Below are experts of layer 4 (counted from 0) of a mixture-of-experts language model. Rows are named router (the router's row for the expert), up (a neuron's input weights, with its number) and show model dimensions 64-127. Each number is 128 + 24 x the weight over its row's rms, rounded and kept within 0 to 255. Numbers have three digits each.
After each expert's rows: "comes after" lists some tokens at least twice as common just before its tokens as in all text; "mostly gets" lists some tokens that are sent to it at least half of the time. This comes from a sample of Wikipedia text that the model never trained on. Tokens count by the router's weight.

# expert 3
router:132088148127202090114077103118104131136093109166205159140130114132140116120166077175079159105140113124135152134130127128122148100125131139123122158124113115077130133182149115106101135126139127
up5:153144084122117118129122123105105105173091156150108123117118143142175206099150140142122129118128093114090137072095131132136115133098149160126129162123137125096141137125150114150115138125104126
up6:099081140138147154108111084155135155104102098123152152118128154153185116160073105123113146126100120077083141153121154135152156127120149159128130163132144086162138153123167114131104147148135202
up7:118105154123135093076160124111066079120153113158112107104126130082149102140131109148130121095106062128095161153143128107103095133115143080105128080113142098172121132131162129103150167102105113
up8:179111195088106126112136107157120129117155122122109125170146088137125151168128103134125148137099111153088130160172120143125128113127113110109102139132156064133150149136166149152133137140108130
up9:133069134087107097128135140102143121129122149124106152099124161135120109128123126131161134164136140110118096102097111125140105105120149115099122101114091129161147158138130160128104142180133112
up10:142126126164136106123175100102143148114140123135164122132139106112149093096130143158162143172125085100104157138124150112108112150142142126121097153139103143050148108147182158126116131142139183
up11:137119158158103091127128108118163155110126109142115149176145121095143122137114113152134163111158165124117145154118129122198144092107113131156210105156133122130148107084109105114128162165154129
up12:159177083150099103149131126121122128178156104134142117114127131150162104141097103123130106121100149107132121145152097152171113099121119160142162095136149094142183162126136142126108154113137102
up13:163127115113103138159105130156110135158143078124102151096137153103130093117123120132108131105184164091123124111104151132146104158085154126145137114119136127105184080122138158114114161143122146
up14:100112187124157152145180130111159141172136110113102137116140087143162156084112115166173140098095124153087148114145107097115124111125122159106134133136126127089155082127123147159074086083083094
up15:170129128167116135133095130150160124098071137158106107137097079105143115128094117082110107162111143122136142111140129110168136125124167119093106103107108159113119153169156110108095114121098154
up16:098147101079168132148141089143094149170166122197099146163119115136131133142124117129157121142106127128109155112126074109145098148126117155137116161132128143101116078118116158124124168145157152
up17:190127124092121125157146141120122105094171143157140135100107138128155115133115136155122141106108114118127159182150138135066142107092118116107122127125147087150113100165135138123105128126159116
up18:102116138119201151122107156169140102116138144172093156118125136120168115158182122135098122089141139182133136121142122109151108053151099175151130139132101140143125171143110111114108088129108133
comes after: " ", "1", "2", " (", "3", " $"
mostly gets: " two", " three", " four", " one", " five", " six"

# expert 2
router:161113112164105135107042103102141125139111083162161156120149102133135172170141116137132162114143073115139131125139137147141130107150151145134129127144089108107136149125115125134111139115144161
up0:126081092111131132157139119135138148132062127149101105100152170116128206129124112130178129101129137111121101101150125059111143111184157143160136144136157106076118078114091134118159113127163116
up1:151164121125150131123113133150126149170114122181144145154166120107096167109153135160099148103109147108122113140135093126103158114061139134124144142162129128125163118090127124137124072094097122
up2:088118099174095105149089121098134155121138102144175143139110129122141117138157112103102145139147135112122150074101169113124152152152112118154100080147144107117138148124119130143144126109096147
up3:143150149069103138140132108104201129130173125123157113109135103122131130131090116127135130110114105133117114133140159108128128141158137131130112088135134099148116102141160139133136129111111098
up4:097100158134121123113105109117130125086121127090154147109137154128114165107102154103127073131106117099141107166180135112120064142100061136146103121094117117115144137125138142110096133124149141
up5:181100144101117110106122118127149120108110080140140100147138139122156119158123117116158130122140121134110118137117101178165144145113139146148113125107119144155141142136119107107112150113130127
up6:113152177118128097095177113088139143115128147166145130113107124155147134152124139176111101166104128108146121174102162127143141093106142160144157093164118126137142163142116150190126143147107107
up7:134092084155110108161145114142127112106185101157132129132169145118110124114123121129130130141138108096131151079160111153135102136090126141146123123141121113119135112096103156120139153117089149
up8:119139151131096137174099127110113150116085139144140162120140141112123105119118111160098166144133124121110087169093129141131148075127109079113164133081127130159059112127101132130157144139125153
up9:124156115123153131158130103106115110119112085132127167116100151101158118106135132151108119094147082117116134130130167118110117095108091142133102145124078130135143128126070118114105129108117133
up10:129136112100093122148102119130182123124154163132134129081137122139161151124128151095098136172165143152142110125165174136100138135155099105144088145113177111081104131107134094149092141115158084
up11:140166133148139114120120143151088123122098125164091167137153109129157129112109109121109125162127119108135100083112093170110096077096131154104102146118103131082102118128144087182127138126092119
up12:132135133126137102143102138120136118098144160144094140089142121121103144119130087155121134147120150172131165151127123140130132167123117101146136129130138144157119104095139128137178115110138102
up13:175122088135130122091134122073140122143125115173140143117149157139138080137117147155152159086091136163114149099101135128133126117120154121143130139119149135136112166092110110093129137134195116
comes after: "\n", "9", "0", "1", "2", "8"
mostly gets: " many", " several", "=", "See", " various", " few"

# expert 10
router:132080156125116129121120110103126148163094081170098139094149103146137151106131120138136106138130119124146148138099131140129138101169153154121119107151139121147139127166114129140125129091138108
up5:116141196122143139139126121107089151148114124148147136147097052168135157090165104145158110079078143094174119121095134115162088099092120151117114132144113136157173151154128098148132130120094126
up6:153117150121153100119120113149146176172107073126104094104124128114131172120106127144181099175126174106130125132136151130120091133138108114112133084151097140152118123135113105146097144146171117
up7:122107117114130144104134121125094138177102115157106175114100113103130098094091110115118106131124090136108094095095159158144110124164100103151154146161172157137108091097126126093155153083152081
up8:141097118151136136135081119142110136156153141107099126157122113166154140106113115125134122121152147132106122102103151129170155168145158124143103149133117129137114120104122174137074113160173133
up9:110103121142119183140122140102179105160163202069140130141148147167116129130126140160135105145115120136175151158089124119170124125134115146112149103132176122097127126127133114110128111128128120
up10:120116137127147089147166124114145136146141142123128132128155122122177101125148131129092127169164147111110142107166122113138163189124129121123163111140165147131115107123140141150136125133090134
up11:142139155134118108097126098102113162143153142155124115171121149130127093104110128112113143146119131092117119140118138094134169140126101131108123128121115118115142143151117121101148169089132076
up12:109100156127118165100112132117136166124145130144140109103112127157103155116119151098130138125154083190145099106147171124146158142093118119083135109127126164137115097160134103068093118131085154
up13:169117115069154151078170130162156173162158147102123139134135118144150123121099125135163156157118148138184138150126130096132178091114143167179161073116155136122154104107123168138105157117158127
up14:168158109130102101104152158126137149131130141086102122134129107183153123099126120144107130136115165160159130115085106185130111147119116168137110123108149156114153149153115143177103115087086123
up15:147094107120139135091126113122128117126144158148163124141133102107123134198143086134116118123111139129163161139113089110124153148101189165115126137110118097082109103158104134119091086141135140
up16:054137139154060106118121137119158142120117154152127118162132141159101142152161114120089100145101125093167123157136166110154121099151101146135108136102136105102149131146111083129110134122144102
up17:100139084140165115130130108131145146123124099095098149135132136109138109140146130134154114103093126097123154137102153120093133162126172111092152147141114077087128092141117158134131099115140141
up18:129130131122113133097140152131148133155172136120139170116179112136140133110151133118095177134107185106142148125136169156131129127129123155132157105104168087127132120122095100157095114138107115
comes after: "\n", "==", " ==", "===", " ===", " ="
mostly gets: "\".", ".\"", " Website", " Born", "|---|---|---|---|---|---|", " ±%"

# expert 7
router:140110147143153119119113105103106136134117122143145129099133117137114176146160122145083156151140137127117145178111123131142140102110132151129120134120132130117114116113142136110130145119165157
up5:118146137139089165127117149142149121138176111151102140115113146102112127120130127112103141121133150141096138137104078133094125119134092126128153164097152114084101126150140122141128121111175110
up6:138072115151135135139122129153146131103099109127126152137092139079084142140130147153143136137090127155113151130149118084102170104093122143129077107132115119093147149116154144101171135117150150
up7:111135092158119070130106115109133159140117129117155150078127153112175125129109134138139106131133120165131116120056130094113126087096169106121161139125078130114122100101108141120142151151144164
up8:107105115121115138105094128134125140156118107108154144184128130110098146148096118119122104151145149121143169172127087146168112111140144138097153146125160176130136124151152103104137143155144105
up9:164137174103140136100126105068132117122135121157152085110143093125158153121105141151149157097094140152121150166102145145162168130143072118105158142139114115122110144131121175127125169153121113
up10:147158087159106101162075133130120155117109136156157124149112119140107131123162092122104138126117089145132147181104109134105172129137141161120111158081153141108181128115109141173136142094128146
up11:131122112117134121125122104110117133119140114143161137151125164152164145140197117123145131164133163114093156126167136156094156152130078166102121130087129149153117160142134147084108110091143123
up12:132120124124130131129084132092127133121140140119111095117131191104130096105199159162129135115107109156122135138152120187098145144092086146095141122117088083123116102101096100175190147146154098
up13:129073126131124111086123110092144125139137137134191152123104098126136115133129120143112130134109166184147103102111107108160177146122130139119129087122141166130138075141120129125132134150145135
up14:164121105115159131149107089118176110150125131137127130127135110118135151166172127159150125138105161089075125161089164141123128117121116144127080107182101131120141103119100105119080137156161139
up15:092085141119132154084143121130123090125143119146127123153109154099168151107166130116142136098134122129137176135138100170087144077150112092115091135072125119132117113136179113092110101110137103
up16:127116100120127124124160099083126111097172136141131110137114125149126098153107150103072103136170121124111151127112155143108122120128120106128128103136094113083151153104141149126118124155111113
up17:100127094086130163127134090120123112100090169115103148100184144116148150121129124099139120133116121142143116132099153099107139110136139158117100111134149123132081150087124126108173133143149140
up18:109113108148118093121145138111129117137138105121175104144148158138127091148127134125106111117172173143098102128087142122139116131079139154138113180166117121134175106121116140123141080127135160
comes after: " ", "1", "-", "2", "3", "5"
mostly gets: " November", " October", " January", " September", " December", " February"

# expert 38
router:148125148118206124130090103118125134147052120156155151102154137136119176140146136130153126117127104100133172137151121125129126122187147141116131148158125126131143127146062171152133149125142146
up0:120150085121122118130087123156129144132156126164147134136134109146140125106101156148143163139114130161102111161103138106136119122175110113146098139154140173111108126188140111128109135112127098
up1:085163150101145117132092166143131170105089112117165105134135112147180150130094091159137108124117127147152153156167120134132128156116139141123100145147129161160134130152151139135153100153113162
up2:170151108134170115122141136133166090152101106134149133114122129101127137144105131129104097157144146118131101076104117109134133150142137119100140131124143132141153105139092173146151126165150133
up3:124139150132112105152066088124127182145101095139157150082125133123113123099123132152061156140164114113097124104133137125125124145180121129133082149159105119160111090107132119139098148153108144
up4:138106070128162123125103103111110141104113091077123115100133126160137137160081112156111117127158129110131133107147123128129184175112142113164154155108117133101133154129101080147134138097155134
up5:166136145110133150100118098151126139097156099116126096107122166143111133102152145136117088103174098084125118126147103123077149134164063179134112111166112110105132093140108116100133131134149110
up6:154113123114086149115151133114093146123112142122123109102123159145130123125159087121129125158122131140135134091146125164176107101135128121114134161091106147163140206102140139091145110112139100
up7:088171120115141104123082145124117115139137130104128091129147149127112076132124118124124140114106181134116157137121143152129149121107108106128184192103062123119145129119111138164106075141135108
up8:155111113171146119130177113150124134163120189118132129132100134116130116162129115143136145140140141152128127144124142146165173156111135134128158149111093081119136160096119125117150124161170104
up9:115128113092128121113150119166159163120156138136107147152145160145102163109140136109126157115146107186150093167136128113127157151098172090122159115141115124067125110138116149110131115136125131
up10:139121122124191078151114136136156128083178134150136174160136127113115140043120141124112129123108116131136157128119195105119091154141078080124104115125152121153106145152137167142110114170126116
up11:125145102157131095145136090124142115156169144149164158135158153073159113108141162147137092173101148109089127120161110090158151115167151149096155089150126123136125116150106172116103123187162123
up12:177136126136165087140090110162178182123131141119109119119144130100181118165103096108131117151108125137148179130119106120098155146122156142084160094134127117098115107141103122159121102096134108
up13:139116143112134115122126070126122150118144127161134124116102139149128155128127153141127124129088162128118110150142129106188158112142137079120131147108163143109119093128131123126128140109129177
comes after: " ", " |", "0", "9", "–", ":"
mostly gets: "′", "–", " −", " $", " ", " +"

# expert 4
router:132107120132154129090106110131117128207124125125120177113125096088080146136126119143113126151139104115132152136137135138137109105128164133144151165151113118118156112181132182134130137143130117
up0:098076139183182107120152091143139131131130097145181104098139153171123146139130121108112123150148149113117141105184150098073138117099110132166176205124126126123094131165109158139140133094107141
up1:178135118137153126152136131143109108149135121123122164105146111134168133152121131115146144102166160147148087086113086117145157162099093135150113125144157125122125156131136141131123118097152107
up2:160094122111125142114113101145148136130119111158089156131138121139150101097090137133091131120148142164094150090115141148137093158152156107117143086122162144118146121102190164116133172092139135
up3:128141154136115142139159170153128145116169134168184161142128133148129127119166144136181138103178113094111134108116123075114150156160149112178144143132148133157146167133146163122124097160123122
up4:112107155108155131116082143142135109108122121095147093149154121108122135105097146110131132165175145119142122134189167169139116141144116157124146087121084126128123107165133139143131152172111113
up5:105128106130089201130111130131167127197130129081169097150125129133121105129092146137094161109135119179154150129141116146121124136120176126107119133161133103119117103127128104157141119067128113
up6:196132122121139110096119134118135132152124152117141133129125141088099100106078150140137123126137152104201131173094115105142061130122130104111134102153110135087145131119121114157151090160160159
up7:109122134146188110138169090135120102139115106140128165118124124180144103130153152141133139200126106121132133124126127147106095166114183161162179114152126126098154100120116138158092121130111119
up8:179136153151068084107131118111110163141172129150127081104107068079137139115105112169142097159157085118125119133155117142136151153133153103067123140131122134123128115123140140111137150171130094
up9:064128094122100090095109072095117145154094120112114114101124129112101104137109105134118151143124151085108149109183120140128130120143099095122120132094106105157121120136142152165132148150168103
up10:138128153139107115145144107161129108141136150128138159145107129127091162115125068126178084120109119119154135114120162122127162117144149140173148155135128120127126117109159118119134131162085092
up11:180132128108129106129137159131125110122148159068109144158132126092124168110121160106058130143124143119114118117133140118184144120118109168177153106143112106117158144160085091095136133132122166
up12:126141123117141166092093108111111088136095144143137138113102154136115141098100106120119141148139150121122142134168142154099107137122175124140112097097087117120188107114137128117147115110118187
up13:169149109098122123096134156154126128074117159158172125123145123158134113128115083094135143116105138107157141139140156140064129172110135132148148152114080111158131134101134089102109132112079143
comes after: ".", ")", " |", " =", ").", ".\""
mostly gets: " ==", "\".", " ===", ".\"", "\n", " but"